python train.py --moe_layers=[0, 1, 2, 3, 4, 5, 6, 7, 8, 9] --balance_bias=false --router_bias=true --rope_theta=10000.0 --attn_scale=0.125 --tie_word_embeddings=true --warmup_steps=200 --decay_shape="linear" --final_lr_fraction=0.0
Below are experts of layer 6 (counted from 0) of a mixture-of-experts language model. Rows are named router (the router's row for the expert) and show model dimensions 0-159. Each number is 500 + 40 x the weight over its row's rms, rounded and kept within 0 to 999. Numbers have three digits each.
Before each expert's rows: "raises" lists some tokens whose logits its average output raises strongly, later layers aside. This comes from a sample of Wikipedia text that the model never trained on.

# expert 101
raises: "tory", "sco", "ł", "ating", "rated"
router:464410514562487498474542510522509452460525503525459542557504458520435485518526526573431558520484401543583576512494481515467575476476593513565459483535519507526533503492476498529547538417437443514462472514491440513445499504578416532482447471492505417503456483500465505436515433555502541480571525573529580494542485503496490481452516500511458479450488546503537454527497537478500465554509517508464487568438569478530476477490466494520464501441522500466516527514487524453405549510503509

# expert 98
raises: " which", " and", " |", " while", " who", " respectively"
router:482477460544532432424579566509500544491536517478416500524460498560446488543553533513489547534512431504534570493502420532461494486440555507504439494499536482539556444514423493470486532485560477558443494531442445478444483525499488514502470504504488455543455464486432505548552442570453486496561546555524533478518462476495462447518570492488509494438456474485510447572479513485449519464548459479445550465459542529536457507473487471555431588469564448493492495489478531454498532505501591

# expert 66
raises: "tsu", "inspired", "sion", "iro", "shaped", "Champ"
router:468446511563520500469527519529503477449543495531457544540487434497452512533543537560421539530510413508565580525464503536452546469437605497528466483511519499517538464491474519518555516406441489502440459495496447474439515511572433552479488488508491416496460478510458508455521440543500526492558542585515549444537476502462475453446520492537468495462485563492567463539483532482468448537515542497458481579449547483552440466485464492500461500417530487461538544521478522467433545512472517

# expert 69
raises: "ate", "ora", "y", "ori", "ale", "ane"
router:432482472502530475470535590461490489479531508497473464537493467521488469543488535497466496526578499513546579495442495487449484408532536461487499502556496472442535517458508547503526587466452440530495491542413495507496505547552520533518432497580426470567491548534479557489559469531461566516541540455562540460548479498476457481468589521564510491501479448488487487533485487514510508438522464550451509451462481463503397499496479537560422505468587490478514487528469542431413519505468553

# expert 90
raises: " ==", "==", "go", " were", " are", "="
router:437504486500492530487571540464497486431559489521445488484412460526509512525526606491502507460499511543506470546519452531516526491415524521489450538501495410509469444533438523578522530447516512504518417531484441461436544501528431558536447499528488488502464540485534507500575512495442520451499546494573495429515455446507549497486527524564502507470494448504520462508443588477449500527517423503428444524526551483553477431491496514524475509547468434471487487493520593463418549497521544

# expert 173
raises: ",", ".", " (", ";", " in", " |"
router:487422483564504445480530548433474532481542579473467577539505478516472439502530533570488527511496437513553563473504441501529537407451538508475477511565512498524571442448396487513478537447471498554412500551488478465461568565503435570496524494525458484586483503559452493560538444559460490486520568493533518467546463464503460469498557483484480515433483481553548474501494497503482488484508482540530505538465519562519475469503489494492480516484540479461448497570473491474385534487468534

# expert 70
raises: "ted", "ting", "ee", "can", "tro", "te"
router:423474491528517503457541535523508551462517503445474500482491467526453460574502497505468493496556469524555544525444474510390477451459521487506470507503472489482527506496470557526508502431487457538430500503488468547498508596555459495467481562501437508551490544526413524461545499526508517468564518446526513518494472530488444469483505526505516454506460448574491475553387524550441507442543467554414523487426473515482413442476441533516473470464580496485516536567407524436447524489490527

# expert 79
raises: "all", "ural", "ol", "hole", "ish", "ood"
router:470491450499547486460573581500424480513508527500513569490437487500510448505484573490421515496523490548554564435515477515495513483490483497476470517476500468474556476474482493534498554497519518521458486478526510500473531491534480551519479509589472403516444500551491504515494475469428511513543520511609520419541463501452486476432611475533462566487466478535566452605440509465490486470534447555501531508494519479507450579409513498538492536422564540513555546511508543499455504511536563

# expert 82
raises: "0", "5", "9", "7", "8", "6"
router:493476456512516498479518535507483504468560534410478505511457467524478530608523555497425505508524398582507557447478479530495498439486507454528458563564521452505536474464485502503526526417521501532423476469446490483454572537470484507522502512487460460532464474505458468485521432553482500501590535556543494483519485437427462446479499536518513514452448506577522475533437526511446522482499463507483491507482512525589395555471454460583450489493553520493486519486454550455443544550448497

# expert 147
raises: "0", "5", "3", "2", "4", "1"
router:477443478539521452516518522459454495470542513447443497530493471501484504572514533497480539564488386559500572489460491528451523411460505484492468509553499433504548488465486521491518595417495505521466439506422489535451546513509431564467489467508429455543477488506453499460500449517467495486574563532539524502499471452453488470498520546509497485482462509505561497499507574503439479479551465510521476493521496505489438503466424485532411530477540520482498534516446563410386544536418490

# expert 117
raises: ".", "pp", "au", "uf", "ug"
router:440498509537526453444511490515514506443511481495455546488470415525417490592506519483507556545461489560538529516468509502487551422510510490470440502552485474505546511419500553507572586413527478522463497566462491492452539516580420540457488497550432443457448530544483464496542474506465574452542514566584534470514503515452434470475537463496449536488543434512569512497507595506510483523502506557524512533479457483512480513461477504520480550445485492476520492468510546464398516464463505

# expert 113
raises: "2", "1", "V", "S", "as", "de"
router:477463506542483497428507557491482539485492491468459503465488494476431433558561484507448530507510450561539573436468536537509496496476535502476469555517484436483566474492403506500514502444515494503495491526407475465443520534493435514527488555478460448525491466521478454494498483558442543474595534525628505462493461499500462495495470517521485513443489441553498472531497515500472475458537474527486552558496556570552407537452471483535403558472572503472471579463483564439491538463480516

# expert 168
raises: "0", "5", "1", "8", "2", "4"
router:508493492533496481487506549532484489509528517480456480470491492492467507635517548473426497486466465540532534454476460531443525442495524494546489482556521447521571485466463484474543520438464475595440500512485433508407511536519480521501480518504472424513487502482511502473504443530451533470589548536587531473525471478469422468505516440526439529451476489512556401523486600514456524507513487501509485499439561514556401506446487475513432500474531503466490545512508513474381544541454506

# expert 103
raises: "ating", "op", "up", "s", "go", "ry"
router:451477481521510450500528494521479567419509542454473519522523483516475468588528530480455517540441461572493495454481513487486606476435485497502470537490486472491566457451450531453455493474541517534456479529481481504450506523532436527445513500513411405583427457567472507476511418512487530464508515513567543449538492462435482458479535453507459505453491494535514472558493514501462496496558458547466497500487464469497476481480482464475447513469509490523454521409498519461364557459441581

# expert 128
raises: "wick", "wheel", "towards"
router:463447480590531504483540495555494488449541497538451525500458462491449489553522540558441546517509433530524559522475503542459545491452602510554483507515495510531547475497467521541572519434468459556426449506487460493451503522545420532459499511515503402440473476532446528422547467558474512513549507526521541472553473508476490493445526427525483483473498554532558433531474529501507466524547530515465498574458533486514442457493465534526466486411540445472572548484495550466436553496478550

# expert 83
raises: "s", " |", " history", "ed"
router:470456510551499468484531554455492481469539594479489545552497471533504447502541573535462486556544427528590543489482423508502528420494559533493483509586532486478542449483439504500512517433490467492448490529457486469456599576498457548493460477498446504521496510553472483557533431549509530466514557520511552466549523476510481442477574536473481499424446503577532477534459523482498519492491486535476502505478531578515454463495471506538484535451566493468491496555490495458358531530467513

# expert 140
raises: " |", ",", ".", ")", "0", ".\""
router:481463487515509416465514521498494527466562545441478507538499452487493495609526513482423525535508439562518534448453483542449559477480489474566484522526489473478510439483503557468540524442522491520411463473483489467459542540521453488484512501489447460522489487529485489485488426558496523479594575536613510473540447464491449441414487494507456518498453483517507504530447576515441486496524471514477483510471543472555420535466424449544448519479552493503524505490476580444446569557461527

# expert 189
raises: " the", " ", " a"
router:471459477485511435456586542488479522427577545448473555483461444509426442589578473492502517530472425572521535443487465507488513498459499506507452565506480513483507449421486531463456515510548486536493449458479436450487514548527447546477508540538489432456454517570470493540512471546436475505532547484540505450534516484510475443476504461560419538498537457515562442534436528477404500472512464523439543477461552554499456506453472499538423527505506464484488530505495510451499554463457516

# expert 145
raises: " ", " not", " a"
router:436467418486548467519564514461452450458535525458468562511419448584520468521595526512468544499513454531545513492470441514526526488504521470489498508526473471498535484427455487436462517477517477493463528520495419478470539563519465503476475510543481480520432539511470548529576440512472568472516529536509506499569462464458460465483522472547449481450487439528549485539469530544472441503552462523442499419493484548553460486423443493559406506478534511453469545465448574459464528532475552

# expert 81
raises: " and", " which", " however", " the", " ", " he"
router:473503467540555460421574621508472521511541486495424502469463500530478512496547556533477563511518442546531575480493487483469505494459502515479433530519522441517587481499447483476516529462538473564475497561458449487427521547501496479491467528526494514521445472502463542536545460570445488492609526569520549458523461481494502456503588541539512485433453479487521469560472523523429549479553484477462528494478513544527432496461470460582420555450543455492485485473485548461507521512496561

# expert 120
raises: "all", "al", "ish"
router:467449508503540475459491509530529550511541572525427517561457471589479429552520529516503509501596460534562575460450431503469446496467523497559499565548454481516535482503518572478474500484514475564505478513520391529499504531539486506557503491514477493535475545542456515503543459501456492470527530478564513433521464515450483505463553450505526516485451449562560426589444448547502461510526475532473541531487483498496468545480490499522460503421530514483488505543415536437400548488437498

# expert 116
raises: "\n", " ", " —", " –"
router:502451483506541487483547548431437494463557500528463567484450418545453492553541525512461476504483515519542497484457429513411546477487528522513470529527524457503552478484464494460533529433559446536488465513476448517404537536602462508488472541504469423537527497531418525527500462492407559441537557521590542497549469513482469481472547490506496469441482452521508429523460499468419509533495470520457551509492535563555483473446485467513441520448484448482500559480441548487489563474491484

# expert 177
raises: "At", "M", "year", "No", "not", "class"
router:510436509601498487403527562473484521470514523499455498476477488482460475551550525502471532559485458553483567416468554510434546501497546490516454569491549409485584455476454503543523530460531495553506428539468452464482538535518464506487504548493448429504475458525460488430510483509478528504559510517569537476557472491508519466455495482486465502453450467527533414540473512512451505482576491541513582524497521547499448505477483412556431541420533459456472536463514504481449539499492564

# expert 89
raises: "1", "2", "3", "4", "y", "5"
router:434507494534543468479518518488453472451548541437448503518437505519481465555498594519441534529529455505557552481441484516440538449477501519453499550503515426476557467423465463451521494450545468550395446551457509494473510518494436518488507495553484478491470524494497481483574452520449482476502528504645530489531430455512425458489519485562464512454457492531505451555481572513485495517533487492456512500489552569567501505459468489536462595468565491505526546477494561480475516491448500

# expert 127
raises: "nd", "0", "st", "nt", "5", "9"
router:517472459551462461478510521529481500455577561461482499521496449538507501583507503480455584569521442546495552468461514517501526423453546471543475525529493431440527478463491479471523508458550518510465439477466522523446525480504482527492476485557460474554442519507432494484506456520477499455578540516583523477531499431465462474488505512524473496482472482512500500522466547498465471505562448489489496503499514463540396537464385455592435525493543485483493540545450511396384529538449536

# expert 126
raises: "\n", " The", " This", " It", " In", " They"
router:513497480568504454451560577533446535488548510464462499520442443524514484552516559539486555494489482527523563484504506541509511489488495515503495534537526471535564484456469524500531500447487417544465443546467467533405511539537460505443459564544478508476487505514495543503543472578429517454579559547556500429548450431515456453497536533521464505479478442498501457521471570522427541473571433483518572443468528532483443525444457490543478576507519430439496483498482547501503547556440524

# expert 110
raises: " |", " and", ".", " (", " &", ","
router:435492501510508483452536547497457470456543566467490592494491455554462420476508481511500529528549494562517510473482492555547586483486532513505455510592444473485502496441471470494481565501502506522421511510489495540444559539590462501486519460558433512483470568471437564531515438527488531432541512482579554532503503500449495499450521497477461566472490462526566489495468584497496471539533477526443531504456503499553401468428433448551504526465515504460538487545499546449430534483502544

# expert 169
raises: "4", "8", "3", "7", "9", "6"
router:474452456591496460476525521540522490457537532446452537542505469538485500580514514548420521528560413573529515463444477524467497467456505427548476525512529440515523450439474512499518520463488483549463458469475461475481588549506492529525470514535438415504460458555467480474499465540440542461602535507569555429505438483435464476475521500511472504479438518554486423515487531529472482515515480515497512478500495520583453479487451483511463488442548505489514530472454597419491516519432520

# expert 111
raises: "th", "4", "8", "to", "1", "3"
router:485462453587506451469515514532509482477531495479441503522488460533500504597548490543420548570555448574518483441424482515461527481438518468518450515524516454500529448486494492493524502455476460530480467482503469501454544515530488544500495511523408437537514460550468489500515456533475554469587514525648577441507463459449466468464488489532497510484507518492488381536501542529416484532516467520504505499457522495559436492461453476541454494461528489494469556521464580436475509534459534

# expert 67
raises: "9", "8", "7", "0", "6", "2"
router:506480436591490429482522571507520512469571509465467495528495442556497514591517538490449554535524429541508536448459489510437510453438526489537486512481493433483547452461474523489495495451503483546469465490478504520460525507507496548508505542556476413556458491511489487470503450576489531459573577534542546463480453411454452442495496532552487513464447499519489477526490552499476481498547407536471496459477501491520451473468436476594455506471508504479498534494443586396462528543435510

# expert 80
raises: "_{", "A", "O", "hi", "Geography"
router:491448484556513511423514510497534484484505530530470513553518480548431485543530485557469556522510466538533572490494449488487497470478538428507449494579467490544507442468501477494544500465481499557483455497500412516450520513570450532525505510473432465509472529520491488499564478529461527490615584559643567416545474470457468477469519482469472518499477488545549456491463500463494450500540486579499508473479529507539486568473490468561460565460488529446512517520426559465423533549461498

# expert 132
raises: "|", "-", "At", "Me", "Po", "The"
router:494440472531528477493529510511530458473493505514428523507506455525441474551540510520468509529480472574569577514490508542443517466483515466572483500494485440500551447424490467481534545383460486518431466518488415518447528508573446559502449500478467423490482472532454554508507442535509508477581568547603563460526487461461498447468510481498445492471487520548564495573497558488455479523534503557448517520473541513496488518451475502524424526471534462443534557551463519479465573517455520

# expert 91
raises: "1", "2", "3", "8", "9", "6"
router:462479505565561502484509534445463481473528535479403531506434495540480444524527568512447539544569444552537538475453495524454510420475506527504497576516521458474532431432437475501526526431526495547444440535459484486435518551506460505469513505511486497520479471500459466464541443494434493486572513489593500486517499460490490425470539529578488512400463508576512461548473551549489469446501485512494535502492519567550486453490471496536455590465547475463530558463465533483444520480444543

# expert 156
raises: "2", "1", "0", "3", "9", "4"
router:480470455517540495501523513506494515496541513512468557498424445580433474520523536531440514545499494547560508483466508513436539439499543505477467549509526469475562464475483479492518489408529483526449413503480473497445521553595401514518492544495471439490501499503422504492523459534462520512552499534619559498522503489474407487438567496535464480452478480513531444514499582472489455536533491481458488504455517518574475496486453530538469549419504506472537581481486553448430534505439563

# expert 105
raises: "tic", "-", "ted", "ter", "ster"
router:461450499497534483519521501521488572496486587453516496498506447533486436544487505472457481542584461541526539476464433479505545473532539537481479518543514448463509475487489534481521485415478454496440477504485445529453554566507506485500509488508468513507476451524487501479491488502485535490499525453527562394508500489430447451509614538511504533477424474555551468538459486565470499481534466587396514513451543500513424448466457550530446503416573529473455476476423514432454531492474570

# expert 159
raises: " |", "\n", " ===", " ==", " is"
router:510479517545546453467536534510522544498569484532453570487472452540464489519546514504484515501500447565560559479461476515441530486486528494502444514544536450495544462527481468471486544442484440538452515533459469466428537526591490535476462525503486467525511484508453524540513410598492452432587542523555556442518434480514440502491571504514466498469461493457555448525480568476421515498509490535438544489498555463574471553479483482523457567451511494503552521535500540429490550584493557

# expert 77
raises: ",", ".", ";", "\n", " and", " |"
router:457447455569492414469546537494428502424551510455442586490456490500495503497534543519470486522498450590545548457488453512465510425453518476545483504538521512524558451449448504497530500480484434581444518513471492517455587523493505482535503530514464485566491476527464478479535455599481562472579545490522554464508496489444456455429519498517450526441469446533471435481480496487426498537513461498478501537484524542553442533445499482531493484464547533481476483573442562457477565553481504

# expert 78
raises: "3", "1", "2", "4", "9", "-"
router:500479460575515462505488482481485523514535597494443525527454481511423483568545585515400490534526433525521538490454491522461537438447542464507513490514486441476508422480429476457543552455483474516466428517470517495486502532583464528454520489517492432557476505503449472504578502489441510483566506537585524515540468471491448486484462469541462496442477491573509452554472574532447478466519473526481523479468502543502478473498494522549449565397521466433544565444466489459461502511455536

# expert 181
raises: "|", "\n", "-", "Me", "==", " |"
router:476479476580551447459537572487484500438522511494464507508485421538492447545497499474487558511493487575524539524455514540484528475505538506521464509545495409451553472462455491455507521500493494528451456554489431537439519504546456547523448513507439488505507488492452557533495473519497470456558544514648526443530502462435501461478527466527437491439470440504551494564473552493457473539560478526438506527470527522502434546445410450516488523485518509437562485568443534486469578514469510

# expert 97
raises: " |", "2", "1", "e", "3", "ly"
router:477510509522538472459531543513477504447597526495473560474441492567469445555491495514476542563512484554517544511446491517435530455507550522471481548508525445450541492438463475445518522459556468522389440518489479534470520524539430527517516482539450493529511553487473507478523444529481478461592503502607548481507494494495443436443550507553453532446467472503499473526497548582525485517545504479492486495491531525562484513484423500541476559427534472479536577465467589472431552502439534

# expert 163
raises: " be", " make", " give", "o", "ward", " the"
router:447497441501496456494563480470513578460566540477506494465475462560393409598612520475464516558501453536486510426452457522454568484511484491500451505534522491528526479432487524488492578483498519514487424542470444489438530541501484521496477524519460450485502512505447564498521474483424492518515524502541488460561478466494481466490494486540426491510508455501526398568440535491400517510543472521503538438515493546485461490409461511501455504501519457459462546533490517465499545465476560

# expert 160
raises: "bin", "mi", "ming"
router:519503490521507494480527523524449534463556567488435517485534429575449447547542535494405527558497451492491543494487453572489527483488520447469475492518446469486530437491440530483543485437478395514423477489481528507469512550550493516463449516485470500567491509581494435452461474523469504470533498487526560420535493445445497485453566487478508559497425495575532443610445493543481526502537476541485503538465496510484468535447463576544421503495526490473476461443438514441488519494488535

# expert 64
raises: " |", "th", "9", "1", "3", "7"
router:492456466531495446488553489498487517456563535446472489521467408482482519598521534505435549512512451532527523469461500528465507477460500483532449536540470418518516449452504483489521524437482462528422420478473495457446568529507449498531489508525456427540483494519447483495520445589452542500533569518541540463528441471458409488478498461502507548475456487489478492524458548480365491526536488524488495536500553491565469558472488468537435490455522532526488544488414547479469540563427524

# expert 170
raises: ",", ".", " in", " on", " with", " to"
router:464475449535494491459545565476481556421509569517476549523429433507513424544609525494523497521571432538529536520495489518455496464479538476521478595507475468488527469465402525472438522473556440482456475476473498448491509601552487564450478494518460478507486494568526486478557462476466505542549537562513525515560503464455451455519512486505464526474505462535533451538454568467498491492513488565443517484499545574546459445459469484593483558513530512486500516468435530481475507531435486

# expert 71
raises: "n", "gin", "son", "nan", "ina", "ne"
router:435509475535516456440482558521536528443524483470481563550514429543445447508549589531397521589516393470540528475517470537482496408471530505498493533546523452468518414445449497514473526450539473530454453486475426552447552460559531511463462525522498490532464454539427528488516460567495536425559550480516531487495507499475472503474501496483459475478442483512535438529483469497528467491515502607503499515500533515507504522481463555525490519464533435492485492514439520466389497519482521

# expert 151
raises: "con", "ci", "co", "c", "li", "m"
router:450491485621498503446504526518495537470480546414475522485454467541444496524559567449408507495541462519538540485485548538509537462463552526466489585483490433477542459467466490527478486485558542506494496565414500499456552549494467528463499509546428427511451471535510496492575496527492529454553559500561506486519426507477495470514492493558475498428495497580509454568480538545479544434528479540444558532481528549503449486457472508520456549472551458438464541444479498476476527434458526

# expert 134
raises: "de", "il", "gg", "ke", "ne", "in"
router:445499434570527455496495541498456520435496542522465515481449463546423503560507582483373553514502435554528508485456479554447539441500475496524474497518530405466531471427462527505512492477493526518464444454406488538447553508496476539491444477585492521464465523540483481472555451494462495483529508519587580484537453511442463501438493497486506488471442470531557415582455497538506581472501475546523509535516511485505495543442463550507492446477502449456491509486474513485440524510493536

# expert 92
raises: " |", "\n", ".", ",", " in", ";"
router:411459443571506502471521505501454528455511562510500498534460442513463465521538515538422503527490456516547546475507460564489547450487554480535515560536451465480539483475472499504471497456517524532452453435460429520452547534561536499477461506534495516517437545576451524486559479534502532458565516485507533442455492502467468487418515530524502475428458464540538453548460518547529560442557457591463546463436519499488487499453498521506506488467522474423487477501436508434368480539485551

# expert 65
raises: " of", " the", "ward", "side", " a", "right"
router:465464446553501490502593505518485551459553502473476517482450419504441438500565523523474468569535459574518503498510502489504493451448515508526502590505518490470490493437478559486499507499501534563504424506514489532465593538491453546493554506520413467580464506505472505449487395510460535475560562492539491497551478509476417452475526508516458498481568501487557503541451542571485516472569465568423532474506534570491472433480471557524460548506532505469473554557447526467465523521457504

# expert 142
raises: "2", "1", "3", "'", "4", "5"
router:494485504532543469444508508518475488432510570459421491496459490543461395547519575542451537553484450542522526442412511537442548423511543536520502579492479467451522429463480473452528512481540512561463465478491471536448524521539500478499522490524452485519491519513456485483560417502466503445556511467598547497521469497495429440428561504554481482446492461512524464495471571555500472485547481521501502468495544497550481507496440491569474576468539446410516551468506514462448510510484548

# expert 171
raises: "\n", " The", " In", " They", " He", " It"
router:512497491562512490488543608519433516508535495527459516494456409533483496570492588516480494523474483512529555492501501550513502492463515489526481516536523424516576494416487492494502551400483473536471447550469453527410510526575448516463467484526484495468447503560475540485513421567453486441578555492539526463519481458487462455488536513493475483435453474517554391539466546494449531478496429475466555493448534507504427487464439477539454548499519497446506505509440553509503546543456516

# expert 148
raises: "\n", " In", " The", " At", " After", " From"
router:525473499551499467461534554563475543503541512505438506556479441555481479579518578569466511494479468523480542486498491541525498496495561487555487468533465467538563484472522505513515565414461419572441477502502459490399504548588475535466454502472470442509479485554498535467536426540434513471605560532565512446534469497487466446473548510497455529435469478538528435515489502511451533475520454469469549491430545501530454549475463476538455541480564490445514519508432546502490513531462519

# expert 186
raises: " Lanka", " Bengal", " Sri"
router:486456516547483470480526561530499451462529507492441556539478444513410507548519555556457501518526466526549519486462508505488540484477555488577491494528531525536529489495477483526560523383444403552430485492464415504428505527597467517521470461494498454498510443483456507452537434510491524451601511541547558492527469442490489500449555519520460480470504526509557476524477518513452452571538514490488514576443502464530451499479421529499448496475542481444503518499478527465429575552465536

# expert 149
raises: "age", "Youth", " Angeles", "acy"
router:408453507579496506479526488516517456481549497530441548539489448512447499507538539544420559497514430498577580559451510502476556476468595482549470480515515503533566459495484494511538527387426455487449483510502478497448502518573412523523467503512441456467494470486460500451548451541491543531563544549522544477529478511466471469463523519534460498455519518508582435530486561479470457543500521498488490554452538488521472505474437463517473473432528499469534561495465549484410555510467493

# expert 124
raises: "M", "E", "BC", "ye", "H", "y"
router:436476469543555459419515606483465489422506491476438555544467483502452481556500526528448553501479502594502541477473497500471532421456503468462499503539524476502522467432479528502540545432505544540496479504424464516476574526500441507480471505547466456532422546568468449481567471518451595453544540496587527506519496460469459471469481491577496453472536475523515464516460493507483511454570470535535478501500489482528473535474447472518422559465523456508518516469467512423435504444446530

# expert 121
raises: " |", "\n", " ", ";", ".", " ("
router:457425458495499441449551524505489547480574550488472509503518458526481474518557506564441500550511445510514539454479427507486516498445531447508489476584462486528479441500464429520516553405494446531400492480489426509421541540599472513478487513462486480549500517525460490512528457546454483477546500504577554469555507446454459493460513455520502544463401496555470503538423483466490500501496453515482514509413556535545498520473486482528476533473517490423501537582456516477419528525491520

# expert 182
raises: "s", " of", "es", "\n"
router:486473495563536413494487529472520512422545563445485583543482433478524480516493525543496553509526453522583541462473478535500584437448485538505473490545502495498517445485447487462478472484469458526397495558497486456468563549570437526493538481576444471523478540515500533579536450574516518473494547528532505468547469493512441480450526526503442521447462480538536457511495543536470501490534499544466466477516545562543493470473476467516483532477577469482480518560447514422411555542433529

# expert 154
raises: " the", " a", " ", " them"
router:477464425490510461459593514514428530467583511464481564470461479563412442595565506495474498536510432593502527467502438511437462499449503501448452553522481495485512496456503544525479494505531496542490442510467467501482519545493483551491512542578471492489451477490513534574514498495459510482533545495509530464565476472473472457482541515509443542483522481552542418540440531549467479456530468522422551481480526557522443478416476511552402539483531471467507563509501554480496560516432495

# expert 176
raises: ".", "au", "ring", "ing", "hi", "1"
router:475444491537501495464516503477527464454566502476425507514481449527480470585527526574475578486515428591534515505433512527506511420505524454508471535552489405532506470476496547471575517387527444542431483509438475521430519533540450481515521522542428442505481502522462499526510481516485534507553498542594489448480495481501449496446521517492486512498496484584564465494471522525397502462500495521531499523524503498531422518476453453554450503486543505506477579488501545424463543554449520

# expert 178
raises: "\n", "-", "|", "==", "He", "The"
router:482493480567568431469542539501500498462529503480440488511443426493510499529523503485485547548498486572529486492489488567449536485461485496501481522552491394469536451468480503511541524456478461577441490553431431536467513494547458556541485461493455450520436484495476510519532487525510518458545555484619518448507481427483449473471512487571441488454488481555564489565473554504425496510526467587441523503499505524523495522465471529515415586481548488454519550568454532477486585502488512

# expert 86
raises: " of", "less", " |"
router:441436515479518513484564527468498490494541604451519510482480442476470429487499476551484539552509464533502556507511435566527561507460534490534431507513448488490500454426512455463500531483514470537459493476545470507461541512577442508482482561464454463507468578520433563517486467589489493446514545473537558487511524478475446493411554490527490525432478465546551515492452546485509485536532420549472573519476568519526462496448455434526517539442549502485572502530493556453460550474442547

# expert 179
raises: "\n", ";", ",", ".", ":", " and"
router:468470446575485414446562551486492515452514543482472534567487453562517452486542508574482563532562443512534551423448449546538508483454508501494498477563532486488517423425454503502522492416502456526413516512488495463495522567570445512483447509494485479542496501511461475554544432559488554466513560486571515493526487483517464489488551522482472518421445501534493512510444533470449531543489491537468515521452557516571500505465456504523485553509545510474502528576455529444410554541494546

# expert 73
raises: ":", ";", "\n", " and", "s", " the"
router:445452495545520460486555572488489477421527582440475496498481416503527469527496517553502549547564475527533492448499509565502572451450507562514461503555480478459509482468435477514498494499466431515414538548488442504503552537597492499492489503565452466483415558491487507572526458558470533437502530472536559493507485473487455475428535474508407509489494461495503492497460564536451481503502478604460520484496512533497459451444445464537517566506556470457500484552473527449440533513464526

# expert 164
raises: ",", " with", "on", " "
router:446440485549501466493504527524497491500606507502437554491497430526434486548547544565403507538523409516547568509490502505506504446432552473512472511500497461529534452483503502505556542427475464549389436495465441530432543517532469498504487517503451440548516480540479514459533443541512528480606534559547544514540485491459432485451501510562497474465469494532531449533477519508455454569519508499432516512468568513517472525442475483521460484460551494473540532516467560496472577507491540

# expert 122
raises: " ", "\n", " –"
router:482444500509536471486523510469445488482576486513499606489427419567451484547521518514493513520496489509588488513428432510485532497480517500484418518533538479503564446502482501461550495455547475506467458513500416523412541552586455497488503530523449487500521513512414527546538418516420571452572579556599540495552495502459521451475512534528465510482458451493547473532476485512434501512515479551454544521489524507539459476410467488493433512471504496502493524471492572472478529495468498

# expert 144
raises: "\n", " ", " —"
router:500506505519528464466508492547474520450568524488481572489501436580468490512542509549478558556488448495550523530392492547455556459500531493550444483513502487546535464465448532477555522400499475486478424517471439525435518512573430547518520489546484477495493478540463528527539397514467507484509585594530549494491440497415440456479526476510515529444526494490562479548506564460461492503516504557450563474504539492522459495458413533504438501487524494481533537464470575461459525463509501